Experts of a small language model.
Size: 12 layers, vocabulary 32000.
Experts: 40 experts in each of 11 layers, 64 SwiGLU neurons an expert, 4 picks a token, a softmax router.
Below are experts of layer 6 (counted from 0) of a mixture-of-experts language model. Rows are named gate (a neuron's input weights, with its number), up (a neuron's input weights, with its number) and show model dimensions 384-447. Each number is 128 + 32 x the weight over its row's rms, rounded and kept within 0 to 255.
Before each expert's rows: "comes after" lists some tokens at least twice as common just before its tokens as in all text; "gets" lists some tokens that make up at least twice as much of what it gets as of all text. This comes from a sample of Wikipedia text that the model never trained on. Tokens count by the router's weight.

# expert 33
comes after: "\n", ".", " =", ")", "==", " =="
gets: ".", "\n", "==", "===", " ==", ")."
gate0 [127  63 101 165 111 149 100 117 130  78 141 146 120 126 109 127 123  97  40 159 138 125 131 120 153 124 134 150 114 119 144 144 112  81 177 132 152 120  48  99 120 126 142  69 117  65 131 141 165 129 110 185 123  81 143 138 107 180  86 137  92 110 135 133]
up0 [120 131  66 159 158  95 122 100 111 121 133 114 137 114 104 147 127 102 134  74 154  85 115 174 124 119 132 153  88 135 116 170 106  97 173 116 111 133  62  97 122 130 104 133 161 104 142 132 132 115  98 166 127 133 103  79  97 187  90 156 160  73 173 119]
gate1 [174 132 138 158 112 152 169 106  60 112 159 113 124 100 108 131 106 128 139 133 147 137 122 182 132 166 127 136 168 121 116 150 125 200 128 133 112 161 186  79 147 121  72 120  88 136  68 131 149 157 134  77 147 136 104 171 126 117 175  93 113 127 117  94]
up1 [ 53 176 142 132 183 155  95  73 133 193 164  74 166  79  82 180 157 199  79 142 118 152 100 116 137 120 133 113 144 163 113 158 111 134  83 137  91 109  94 156 133 151  83 117 170 136 148 127 145 120 144 166 131 143 189 124  90 140  70 115  93 122 139  50]
gate2 [163 104  90  32 105 132 180  88 100 142 184 129 132  98 125  65  89 158 164 148 153 125 146 127 184 102 162  91 123 108 111 126 124 122 129 140 110 117 131  61 183 112  91 138  99 184 123  61 170 115 168 108  95 100 121  81  81 166 152 136 195 150 173 128]
up2 [140 175 138  88 145 133 145 169  83  29 185  99 118 147 172 139  91 154  95 130  71 115  78 100  56 132 141 117 183 156 188 156 137 172 132 150 107 208  73 123  95 198 173 135 151 149 140 156 126 143 144 122 119 103 145 147 143 147 142 185 134 107 103  63]
gate3 [169 115 146 111 167  71  62 120 111 161 127 135 117  93 106 126  99 172 118 136 131 129 211 188 142 179 127 125 100 115 154  66 226 135 129 182  97 170 161 137 145 143 132 107 144 118 135 100 171 116 115 120 111 108 124 115 185 110 111  87 148  84 110 147]
up3 [143 185 145 134  96 117 184  97  56 132 111  96 186 156 149 166 136 145 166  62   0 114  69 158 127  98 158 144 114 122  80 126  83 146 146 103  94 174  96 103 112 113 107 135 137 102 149 146 116 136 132  73 156 173 120 145 126 138 133  94 118 123 152 146]
gate4 [117 183 120 125 104 155 134 141 120 151 135 143 110 113 193 160 157 127 101 125 170  90 141 139 100 182  98 102 138 106 114  88  85 119  96 115 122  79 127  76 150 109 153 115  96  77 118 144 135 103  77  83 111 122 183 135 178 153 127  94  73  80 164 136]
up4 [145 147 139 177 128 157 154 121 183 125 130 120 116  89 197 175 187 160  90 106 145  85 126 143  58 179  98  92 106 130 108  56  97 150  77 120 127 109  80 107 117 130 174 166 121  97  92 150 125 134  52  80  96 109 207 129 125 159  94  92 114 136 188 180]

# expert 6
comes after: " |", " ", " (", ";", "|", " \""
gets: " ", "N", " E", " de", " N", " P"
gate0 [167 124  95  66 114  85 120 155 157 150 133 121 114  49 132 108 108  99 130 166 208  59  69  76 146 109 134 102 146  89 102 172 129 133 169 125 114  56 154 160 119 158 106 140 110  88 118  91  85 152 115  82 114 142 160 119 101 173  58 164 188 118  87 133]
up0 [137  97  97 128 109 154 153 162 153 141  96 177 120 114 190 118  73  88 143 161  62  92 103 121  24 116 123 174  50 145 135 134  60  80 157 187 115 112 119 152  98 109 134 125 155 144 173 120 153 143 141  90 172  82 144 182 107 124 151 168  84 126 110  98]
gate1 [178 131 128 133 102 102 100 170 157 123  75  77 159  80 182 130 136  98 136 147 113 155  87 132  88 152 133 136 105 136  92 122 114 125 170 142 132 143 129 179 109 141  90  71 123  98 126 135 145 143 112 107  90 104 218 118 176  67 103 149 137 142 121 118]
up1 [171 142 133 109 127 118 102 168 122 152 126  81 138 145 192 106  84  86 129 138 139 152  87 124 118 144 120 183  86 138  89  89 134 146 186 179  97 151 106 164 101 146 120  72 134 108 108 135 139 142 109 128 108 167 190 140 169  93 126  99 128 136 121 142]
gate2 [153  76  83 132 143 211 105 146 121 125 140  90 161 145 110 119 104  86 222 100 124 114 157  31 130 162 123 153  74 119 115  73 152 111 193 135  99 148 107  75 168 193 124  99 132 156 125 135 142 173 134  81 113  96  59 128 144 125 176 166  41 152 151 166]
up2 [117 197 174  92 110 126 122 174 166 151 110 164 104 118 139 167 122 164 120 140 126 156  81 236 147 112 139 131 183 107 197 125 109 193 106 149 117 132 206 140  81  85 109  96 102 107 174 127 127  71 115 160 170 159 171  83 102 148  88 118 186 123 155  93]
gate3 [146  89 131 105 116 128 120  87 134  63 118 119 177  78 132 161 177  86 174 145 214 160 124 198 144 150 107 101 134 161  96 127 110  97 122 109 171 113 114 116 123 176 160 110 145 135 154 105 132 163 125 120  82 132  85 122 118 141 144 145 166 138 130  95]
up3 [156  88 122 103 139 142 118 134  82  93 189 152 174  89 148 161 213 103  89 153 181 143 149 105 111 134 155 143 167 118 115 142 133 121 136 105 119 101 105 123 189 121 163 165 138 112 127 106 136 138  97 122  79 132 200 158  71 160 112 133 183  76 156 197]
gate4 [114 135 151 149 105 137 144 116 116 137  79 188  94 141 107 160 160 119  81 108  81  96 140 124 122 122 122  99 102 129 122 139 122  72 151 132 160 164 125 154 179 140 156  95 177  92  87 121 176 118 145 115 147 146 141 147 156 189 113 129 105  71 146  77]
up4 [166 152 129 124 104 180 186 104 147 114 120  82 119 143 179 106  87 151 106 157 121 128 129 147 153 113 188 167 157 153 114 117  94 184  67 106 122 126 155  87 106 116 148 110 158 140 146  85 118 165 113  73 135 122 108  88  69 105 124 110 193 143 107 171]

# expert 36
comes after: " 0", " ", ")", " —", " 1", "\""
gets: " |", ";", " –", " 0;", ")", "\""
gate0 [197 193 125 119 139 105 113 124  93 124 179  75 169 115 104 150 183 141 106 140 158 119 125 137 122 128 137 121 154 155 175  65 145 114  55 152 137 127 170 145 176 111 151  89 131 104  30  96 136 118  84 123  93 124 134 204 186  80  71 135 103 176 138  91]
up0 [148 154 123 112  82 159  93 154  80 149 111  45 170 129 126 151 140 137 192 111 133 157 114 170 106 131  65 136 131 170 129 161  97 110 132 193 161 144 158 145 133  98 121 122  91 150  96 120 156 157  95 108 138 116 153 165 120 162 166  89  99 161  52 117]
gate1 [130 124 181 148 137 105 154 139 160 137 124 115 133 116 115  53 128 141  89 165 103 161 170 114 128  89 176  85 103  44 119 134 114 157 104 109 216 122 106 107 146 111 116 140 139 118 167 134 134 134 145 156 107  91 100 105 121 153 123 120 175 176  77 129]
up1 [143 157 119  96 174 132 101  52 118 162 148 207 151 133 118 125 117 163 164 110 104 112 123 133 128 151  38 124  93  66 162 102 124 156 151 165  82 180  97 136  93 140 116 168 100 163  80 103 100 136 149 114 111 105 133 124 116 175  93 165 106 139 179 115]
gate2 [150 104  50 153 108 132 170 116 138 104 137  96 139 139 106 151 147 149 133 187 210 102 119 164  96 140 145 129 104  65 146  88 194  80 105  93 156 128 104 134 105  86 136 137 161 129 123 158 100 130 116  93 125  87 151 167 125 139 119 126 107  73 135  72]
up2 [164 138 137 134 187  98 111 114  98 119 106 107 148 123 150 112 183 163 112 150 142 153 162 102 126  59 135 110 121 181 129 168  46 152 109 137  96 136 171 134 130 162  82 152 114 120 143 146 124 118 157 157 132 139 112 118 136 150 190 187 163 123 108 150]
gate3 [143 184 107 118 115 173 125 110 166  70 106 116 159 137 125 147 149 144 169 183 146 115 111 119 130 118 113  91 166 125 124 102 173 174 133 122 129  75 119  33 186 138 140  78  94 149 142 162 151 120 112 120 129  93 127 104 107  76  87 151 140  93 105 147]
up3 [126 155 115 113 119 160 164  98 190 140 158 191 113 120 156  93  83 162 157 100 155  95 172 142 129 116 122 109 144 170 141 164 130 101 144 116  22  94  54 154 106 120 120 130  99  42 145 151 149 186 134 128 119 158 157 194 154  97 155  67 155 163 120 132]
gate4 [166 109 125 208 108 134 137 145 115 133 122 106 131 115 135  88 155  83 132 180 146 118 150  87 151 114 164 129 147  97 177 112 101 131 104 146 158 148 154 110  93 152 105 123 129 173 136 104  80 202  71 121 130 120 121 146 123 117 116 110  78 159 135 130]
up4 [154  79  76 113 138 123  34 110 146  78 113 100 183 177  95  94 157 132  75  81 136 117  77 107  94 179 156  95 115 143 123 176 101  95  74 174 189 137  70 120 166 115 146 140 154 161 144 157 134  85  99 121  77 154 142 120 179  96 138 173  71 138  66 117]

# expert 34
comes after: "-", " (", " \"", " ", "/", "("
gets: "s", "S", " S", " A", " C", "c"
gate0 [150 129 123  89 147 127 139 175 168 123  65 113 221 136  88 107 116 131 182 101 162 124  70 148 102 111 146 106  93  98  72  65 177  76 105 103 123 130 103 122 166 154 102 174 114 125 116  70 148 133 150 124 134  81 144  91 132 179 136 142 110 149 149 131]
up0 [142 122 140  97 131 142 125  88 141 160 129  88  76 104 160 150 131 176  92 141  51 171 202  93 158 158 154 112 181 148 132 162 135 169 102 139 171  99 177 166  98 192 148 119 100 138 134 181 108 104 102 145 115  82 148 193 166  85  89 111 127 122 121 101]
gate1 [139 152  87 140 111  92 167 134 138 113 119 135  95  68 131 125  96 146  97 157 176 142 145  95  75 183 136 189  83 157 108 136 155 138 143 117 140 119 157 169 183 166 172 101 148 192 116 126 137 113 169 146  95 225 150  99 134 143  99 144 100  99  92  97]
up1 [ 75 141  91 120 126  80 146 117 161 141 150 121 134  53 135 118  89 144 126 147 148 132 149 123  86 144 141 154  82 135 182 132 138 112  97 125  53  63 171 136 116 188 178  59 173 135 137  87 157 128 175 148  79 137 136 161 133 159 173 129  82  66 139 108]
gate2 [133 101 139 106 101 115 128  75 184 131  73 129 184 138  92 114  98 162 117 148 112 179 132 189  98 136 129 136 126 149  99 111 124 107 108 157 154 125 136 171  92  90  95 105  77 137 139 141 121 129  81 126  74 112 154 140 159  85  87 108 126  78  98 150]
up2 [148 152 143 134  97  84  87  69 157 161  50 169 173 146 122 102 101 133 135 127  98 146  86 155 126 157 121 110 190  96  79 181 112 164 106 133 228 107 120 176 133 220 116 172 171  90 154 161 136 112  87 153  78 196 168 156 146  99  95  96 120 100  89 195]
gate3 [150 155  80 104 110 136 173  97 132 158  94 141 104 125 132 149 136 125 137  42 109 165 105 151 121  73 151 173 146 111  91 164 149 109 135 192  81 111 140 184 164 127  77 159 109 121  99  91 117 114 111 139 101 110 142  87  98 113 120  97 128 133 175 138]
up3 [ 92 147 126 141  89 105 186 163  58 184 204 168 147 150 140 175 120 128 104 122 213 102 118 177 146  87 152 117  86 119 130 131 130 125 126 131 138 100 115 145  78 139 135 163 169  78 190  77 184 137 108 102 142 113 100 151 179 137 160 162  69 130 150 143]
gate4 [116 172 109 115 105 106 143 106 155 151  97 145 131 165 141 121 145 139 154 108 132 165 110 148 133  75 159 167 109 113 132 107 104  85 126 169 141 135 110 206 140 169 164 117 160 134  96 158 133 173 123 112  60  97 151 124  81 113 107 100 143 165  71 121]
up4 [150 111 131 161 128  94 133 125 103  85  78 149 172 150 106  88 121  73 129 176 158 164 136 176  89 114  93 116 173 147 144 159  63 127  65 194 150 143 137 127 156 141  97 112 204 184 115 180 179 172 138 113 108 113 129 137  91 112 114 118 156 203  76 123]

# expert 39
comes after: " |", ",", ":", "-", "|", " by"
gets: " ", " A", " P", " D", " E", " G"
gate0 [163  96 111 148  75  47 102 108 118 142  77 178 165 120  99 109 139 138 118 156 167 110 169 114  56 107 131  83 115  99 126 153 167  88 132 118 173 113  87  94  92 126 140 172 169 116 110  87  79 186  95 184 122 105 115 119 107 138  45 134 125 181  80 117]
up0 [157 197 141 134 164 178 189 116 136  98 195 123  95  61 160 180  93 153  98 109 137 164 160 116 241  88 114 180  92 113 144  96  94 197 124 140 115 108 178 105 137  92  93 136 126 142 108 116 176  49 126  87 136 127 116 153 150  78 168 125  60  78 155 209]
gate1 [108 121 124  78 149  99 141 106 153  49  99 134 114 169 152 131 104  89 171 146 138 203 144 113  79 187  86 143 151 128 112 234 137 129 141 114 130 153 104 198 194 163  86 150  80 134 107  99 140 175  76 177 141  41 141 128 140 112 142 162 132 110  96 135]
up1 [149 131 135 103 114 106 147 124  99 128 108 172 120 111  92 131 145 142 102 144 177 162 113  89 143 127 165 112 109 106 125  98 122 141 161 145 102 151 147 137 105 179 144 111 159 183 156 115 137 103 165 163 114 180 153 181 123 157 128 147 127 178 131 164]
gate2 [128 163 128 131 112 117 121 113 144  93 107 104 134 122 160 103  78 135  52 112 142 141 125 154  67 141 152 146 128 187  82 197  49 164  65 128 154 122 119  95 130 158 139 106 149 150 142 149 131 150 111 122 130 145 143 143 141 116  90 115 118 198 143 182]
up2 [ 82 105  82  66 125 118 165 181 126  85 145  73 137  74 125 105 147 211  22 109 103 118 176 155 142 154 145 117  98 169 139 147 124 140  30 108 145 140 109 194 117 165 155 137 151 106 133 137  78 109 102 135 153 153 151 155 111  68  86  92 157 167 112 100]
gate3 [104 149 130 155 167 155 147 110 131 141 122 131  66  99  97 156 109 142 194  97 138 156 117 151 181 130 163  80 125 130 134  91  95 150 163 197  93 107 133 113  97 134  67 143 165 137 154 119  73 122 112  97 134  99 104 188 142  24 157 115 136 112  71  59]
up3 [172  95 139  90 164 153 137 153 105 166 136 168 184  92 145 136 103 186 144 152 145  99 232  76 120 183 104 106 122 137  97 144 171 166 106 131 113 171 156 101 105 143 179 124 108 123 138 138 164 101 172 199 155 129 137 177  85 112 168  41 134 111  61 156]
gate4 [154 168  69 151 142 216 170  97 147 112 141 135 104  94 101  99 195  96 153 124 155  65 114 150 113 109 127 138 131  93 144 155  91 136 102 104 131 109 106  95 115 111 110 130 159  91  97 110  86 143 159 108 136 194  95 119 115 118 101  81 117 147 131 116]
up4 [112 117 147  97 154 150 151 119  93 174 226 142  62 110 130 134 123 153  55 145 195 127 164 127 150 170  91  44 138  99 121  75 103 133 158 110 164 164 157 138  98 140 125 104 128 149 112 125 177 166 107  69 147 184 149 120 193  96 131 125 167 173 157  93]

# expert 14
comes after: " in", "'", " of", " at", " on", " for"
gets: " in", " the", "th", "s", "'", " at"
gate0 [153 106  87  97 118 126 139 113 148 114 165 155 137 184 109 170 171 250 166  98 121 159 145  87 114  77 156 150  80 159 111 135 107 119 158 142 107 193 160 123 126 160 156 123  96 120  80 113 124 111 112 186  72 157 130 133 122 153 130 126 182 132 103 108]
up0 [ 85  64 126 102 139 162 154 145 171 133 125 127 126 186 120 175 164 159  96 156 121 187 102  84 127 112  86 128 109 117 126 153 166 135 134 157 119 154 121 108 141 151 143 114 114 117  87 147 143  95 108 138 109 150 145  95 174 110 120 167 137  95 193 110]
gate1 [183 182 123 159 108  89  80  99  59 143 125 124 144 119 119 124 185 115 153  88  67 136  79 184 100 174 157 129  41 127  58  89 122 139  92 113 157 131 130  93 161 107 146 133  80 105  76 154 162 184 176 113 118 145 124  58  59 157 157 123 110  92 171 131]
up1 [ 92  83  91 151 179 130 129  90 203 164 146 130 111 116 127 141  76 126  93 112 173  91 179 115 231 133  98 132 187  96 132 145 191 115 150 160  71  81 156 147 125 156  95 127 117  90 165 103  78  87  70 168 164 143 161 126 192  86 112 155 153 159 147 146]
gate2 [ 77 166  93  81  89 170  96 172 118 127 142 111 111  72  98  91 160 166 130 177 131 147 128  81 150 161 118 122 122 126 143 128 140 136 153 132 161 108 167  90 166 143 109 130 120  55 107 121 185  63 154 179 120 144  87 106  80  66 136 190 148 159  88 151]
up2 [ 72 173 121 107  88 145 119 160 136 116 135 103  98 124 122  89 125 145 133 175 125 141 103  83 132 136 151 112 153 132 165  84 111 144 185 132 152  85 139 101 162 157 130 162 141  62 127  92 121 112 121 184 104 135  63  73  75  97 152 184 131 100 129 101]
gate3 [109 137 140 126 142 131 162 125  86 105 106 164 160 152 156 133 145 106  73  94 123  75 132 110 187 230 142 143 126 149 119 106 154 119 164 139 130 130 155  58  64 183 103 150 135 114 104 131 155  85 158 107 105 145 175 148 120 110 142 120   7  58 146 157]
up3 [181 120  85 136 125 108  39 122 118 167 112 110 114  58 142 110 118 145 150 148 134 154 132 196  91  41  78 111 117 128 141 167 106 114  70 166 112 154  90 218 153  50 121 123 120 113 153  85 132 164 114 174 138 131 152 113 173 107 131 146 231 183 130 142]
gate4 [162 169 116  99 114 149 206 118 130  86 105 142 142  76 124 156 122 135 146 103 130 138 143 143 103 121 166 123 166 169 165 177 109 121  93 122 157 171 102 133 119 154 135 122 104 124 132 146 152 116 155  98 166 131 128 116 150 149 103 113  90 125  92  69]
up4 [130 169 135 155 155 111 140 104 146 188 114 168 143 108 142 143 152 166 185 122  92 140 138 133 140 142 129 100 125 124 125 172 157  59 141  86 108 148 164 116 138 164 109  79 109 109 169 107 164  70 136 100  98 180 135 154 119 101 176 173 132 165 137 119]

# expert 23
comes after: "\n", " |", ".", ")", "==", "---|---|---|---|"
gets: "\n", " (", "---|---|---|---|", "(", " (1", " (2"
gate0 [147 168 153  83 166 112 157  99 122 143 112 119  74 195 159  61 101 119 110 130 133 147 156 157  90  81 129 159 145 134 154 143 132  97  40  81 132 127 160  74 112 156 105 133 113 111 115 139 144 120 117 173 160 163 112 191 144  95 137 149 167  52 141 134]
up0 [179 134 101 133  95 156  64  87 126 145 146 116 152  72  89 195 139 132 169 117 121 122 100 145 137 122 195 107 122 122  55 114 143 144 159 114 106  96 158 196 124 130 156 112 173  85 145 111 161  75 141  92 106 115 190  90 118 133 114  84  98 107 128 140]
gate1 [144 109 147 110 119 142 180 122 105 138 122 135 157 182 106 107 115 113 136 133 114  94 102 113 113  44 120 107 141 123 133  41 177 135 203 131  98 144 110  99 122 151 158 193  42 123 113 165 156  95 102 115 187 100 126 141 112 115 142 175 175 131 116 145]
up1 [140 116 104  65 177 149  92 142 137 153 106 105 115 121  89 146 115 148 130 105 101  96 105  77 115  77 102 109 166 110 117 141 159 137 171 111  80 112 111  71  96 121 106 133 146 136 133  88 130 128 118 161 138 113  94 163 173 115 123  95  83 131  75  95]
gate2 [143  73 136 131 144 160 142 145 101  93 179  51 144 104 133 110  73 119 123 149 169 195 131  87 131 105 112 157 150 139 129 150 152 177 118 149  94 210 154 101 110 157 134  81  87 136 110 149 161  75 112 186 121 125 120 144 133 176 130 127 103 115 156  46]
up2 [150 192 101 126 110 162 151 175 148  71 107  99 107 164 149 138 150 158 139 128 155 116  42  79 154 141  87 165 108  80  80  93 102 159 183 123 133 110 136 166 144 149 124 127 103 108 148 134 146 198 192 129 131 110 113 104 159 113  94 101 130  92 109 116]
gate3 [129 106 106 136  79 151 205 140 110 130 147  95 106  83 147 170 126  53 137 148 177 121 121  80 144 113 155 168 124 145 105 118 108 135 170 169 121  73 144 150 122 106 171 165  94  79  76 162 169 110 166 173 124  75 115 145 141 170  75  99  64 122 108 136]
up3 [112 138 160  52 180 104  68  94 157 129  95 125 177 160 145 102  86 170 134  94 124 152 170 181  96 130 110  85 148  98 157 123 132 109 116 186  86 154 100 129 121 154  73  40 140 104 119  74  83 132 142 116 110 140 110  96  95 101 139 119 135 110 132 177]
gate4 [170 188 124 164 149 107 141 110 123  61  97 121 123  54 107 192 120  92 111 155 123  67 154 109 166 109 152 122  96 130 120  90 136 155 212 208 186 188  62 130  90 167 153 142 147  84  91 102 105 112 102  92 156 122 121 167 142  73 145 109 125 137 131 138]
up4 [ 64  29  97 123  66 163 151 169 116 139 117 130 124 190 164 106 181 149 122  95 113 135 140 145 132 150 120 152 135 119 149 156  62  91 102  34 102  62 184 155 183 106 125 101 125 152 131 149 134 154 186 200  88 141 141 145  94 159 109 145 137 131 129 128]

# expert 15
comes after: " the", " The", " his", "The", " their", " this"
gets: "s", " it", " that", " It", " he", " they"
gate0 [125 169 146 116 136  95 160 168  59 158 139 174 172 133 133 129 116 112 100 144 158 125 133 129 111 119 129 161  66 146 102 131 109  85 142 123 133 131 102 154  76 169 225  62 156 167 144 146 134 111  73  92 146 149  98 122 156 115 162  84 165 128  65 151]
up0 [109  96 121 123 135 123 158 138 116 110  70 173  83 152 135  93 171 155 172  78 183 108 141 173 114 157 129 121 158 101 201 148 170 127 164 115 186  74 104 154 161 146 137 132 122 131 148 128 146 118 161 168  83 178 165  31 150 150 108 130 118 130 124 173]
gate1 [135 120  74 133 147 138 123 171  87 104  90 134 140 129 155 131 166  85 148 139 159 105 146 195 125 128 185 116  82 144 142 112 190  87 160 157 155  56 125  93 122 111 115 134 181 117 166  80  85 113 123 144  88 155  87  97  83 103 173 159 120 139 120 101]
up1 [109 134 167 121  94 169 136 100 162 163 195 144 150 108 100 141 105 102 124 143 102 163  94 128 106 154  75 143 123 171  72 140  96 164 165 101  80 123  94 144 101 146 144  60  94 136 107 162 161 140 124 117 151 121 186 183 111  89 138 155 128 127  89  99]
gate2 [ 83 147  72 108 118 162 112 163 131 112 133 139  93 183 124 127 135 138 161 154  90 133 161 137 141 146 110 146 144  92 118  69 164  46 144 147 164  99 110  96  51 154 120  93 158  89 106 139 122 149  41 153 159 100 194 142 107 148 159 120  80 156 121 121]
up2 [163 111 162 116 102 156 156 206 166  91 108  46 110 177 130 154 120  96 109  80 136 130 136 132  78 115 102 142  84 100 102 107 143 118 132 161 178  81 160  83 111 120 147 154 103  88  94 143 116 155 156 110 156  79 108 131 144 115 147 147 122 117  90 135]
gate3 [121 120  96 125 134 140 112 110 133 131 120 211 111 113  76 150 153 178 182 152 112  75 111 124 180 121 116  92 169 119 190  90 132 132 143  86 123  69  89 109 151  86 117 115  89 141 104 157 180 149  57 132 173 108 105 162 148 138 118 132 106 169 122  78]
up3 [165 152 111 151 125 127  98 123 146  93 100 163 128 175 104 212 120 145 169 118 120 176 100 148 136 143 124 140 120  85 112 116 130 136 179 122 130 110 131 180  45 133 134 152 139 131 114 151  89 151  76  91 148 129 181 145 173 144 116 158 104 163  94 112]
gate4 [101 163 135 119 152  95 144  90 111 149  98 161 166 180 122 110 149 131 150 170 115 146 217 113 122 141 182 115 137 137 122 130 150 152  73 133 156  42 136 115 136 133 169 137 117  56 122 120 131 102  93 158  54 170 155 147 149 130 129 112 131 121  77 141]
up4 [135 130 130 129 126  31 100  94  98 123 124 110 135  95  59  89 145 127 124 145  85 143 149 101  82  96  99 130 101 165 142 130 198 142 107 129 161 110  72 139  94  81 129 132 104  99 137 128  70 129  88 136  90 173 166 189 171 153 136 110 153 135 129 145]

# expert 20
comes after: " of", "'", " with", ".", " the", " in"
gets: " the", " a", " The", " an", "The", " his"
gate0 [ 93 144 149 114 119 177 149 109 106 150 112 159 111 135 177 176 156 188 153 175  55 117 131 122 139 137 150  74  83 123 123 109 122 109 112 179 121 149  85  96 135 109 106 127 104  96 173 157 145 181 141  37 128  91 170  88 190 165 140 170 114 125 107 176]
up0 [ 51 139 153 156 155 147 168 110  95  71  83 100 109 128  96  88 107 126 115 201 119 139 170 118 145  77 155 145 129 132  82  88  90 125 112 122 134 110 161  79  40  98 153 145 160 134 147 145 147 170 161 174 153 136 133  82 143 151 112  80 134 129 100 151]
gate1 [ 99 126 145  72 145  83 140 106 124 125 127  73 150 117  49 114 162 131 134 141  81  80 181  70 185 124 104 151 125 146  94 164  94 121 126 180  98  54  94  89 217  86 138 129 159 118 127 114 128 161 160 132 139 129 104 133 149 141  81  62 119  97 107 142]
up1 [138 120 159 155 102 102 192 107 150 118 219 157 124 155 136 149 110 136 137 155  95  82  88  88  43 128 164 153 121 169 126  98  86  87 132 189 181 105  94 148  94 116 152 149 107 128  60 140 160 157  87 191  91 139  88 145 136 134  75 175 164 148 121 138]
gate2 [113 127 124  94  82 106 169 105 141 159 148 128 170 161 112 156  54 170 144 103 144 133 119  73  36 196 149 102 154 139  92 174 157 161 100 118 145 157 170 150  71 181 118  89 142 124 172 107  87 144 131 148 149  90 117 143  99  62 107 137 170 166 140 153]
up2 [122 168 157 121 103 103 122 159  74 132 124 172 138 154 144 131 125 167  54 138 115 131 129 167 120 163 165  81 150  59 145  85 149 139 167 112 178 110 146 118 153 134 168 157  92 107  71 126 116 150 158 159  98 112 106 112 147 100 164  75 110  58 149 152]
gate3 [127 131 130 153 182 152 114 170 120  82  85 126 119 146 143 181 127 172 131 128 108 104 104 119 107  98 117 119 157 118 143 220 158 130  95 173 158 114 146 135 218 152 175 110 183 122 121  79  68  88 141 188 151 135 153 112 181 139  80 108 135 103  95 138]
up3 [ 95 156 147 155 127 122  60 137  78 145 105 151  78 129 115  50  93 102 196 106 131 181 129 161 123 139 120 170 131 125  90 103 163 138 127 123 158 178 119 141 160 114 180 171  67 110 121 152 111  68 130 155 127 115 109 124 151 141 141 107 154 144 147 118]
gate4 [ 89 146 129 155 140 108 158 153 142 134  96 103 129 123 167 117 113 185 113 137  89 121 122 185 159 145 156  82 154 127 140 105 158  97 142 113 194 136 127 111 167 150 119 162  85 138 123 109 150 111 143  39 138 153 138 138 134 206 150 121 168 131 121 122]
up4 [120 138 137 151 164 172 121 139 115 135 123 113 151 118 115 165 169 131 136  73 142 152 159  85 165 136 170  61 190  87  88  88 153 109 163 170 154 147 131 100 161 150 168 116 139 128 168 146  80 108 124  63 142 140 137 132  99  77 135  72 161 105  92 143]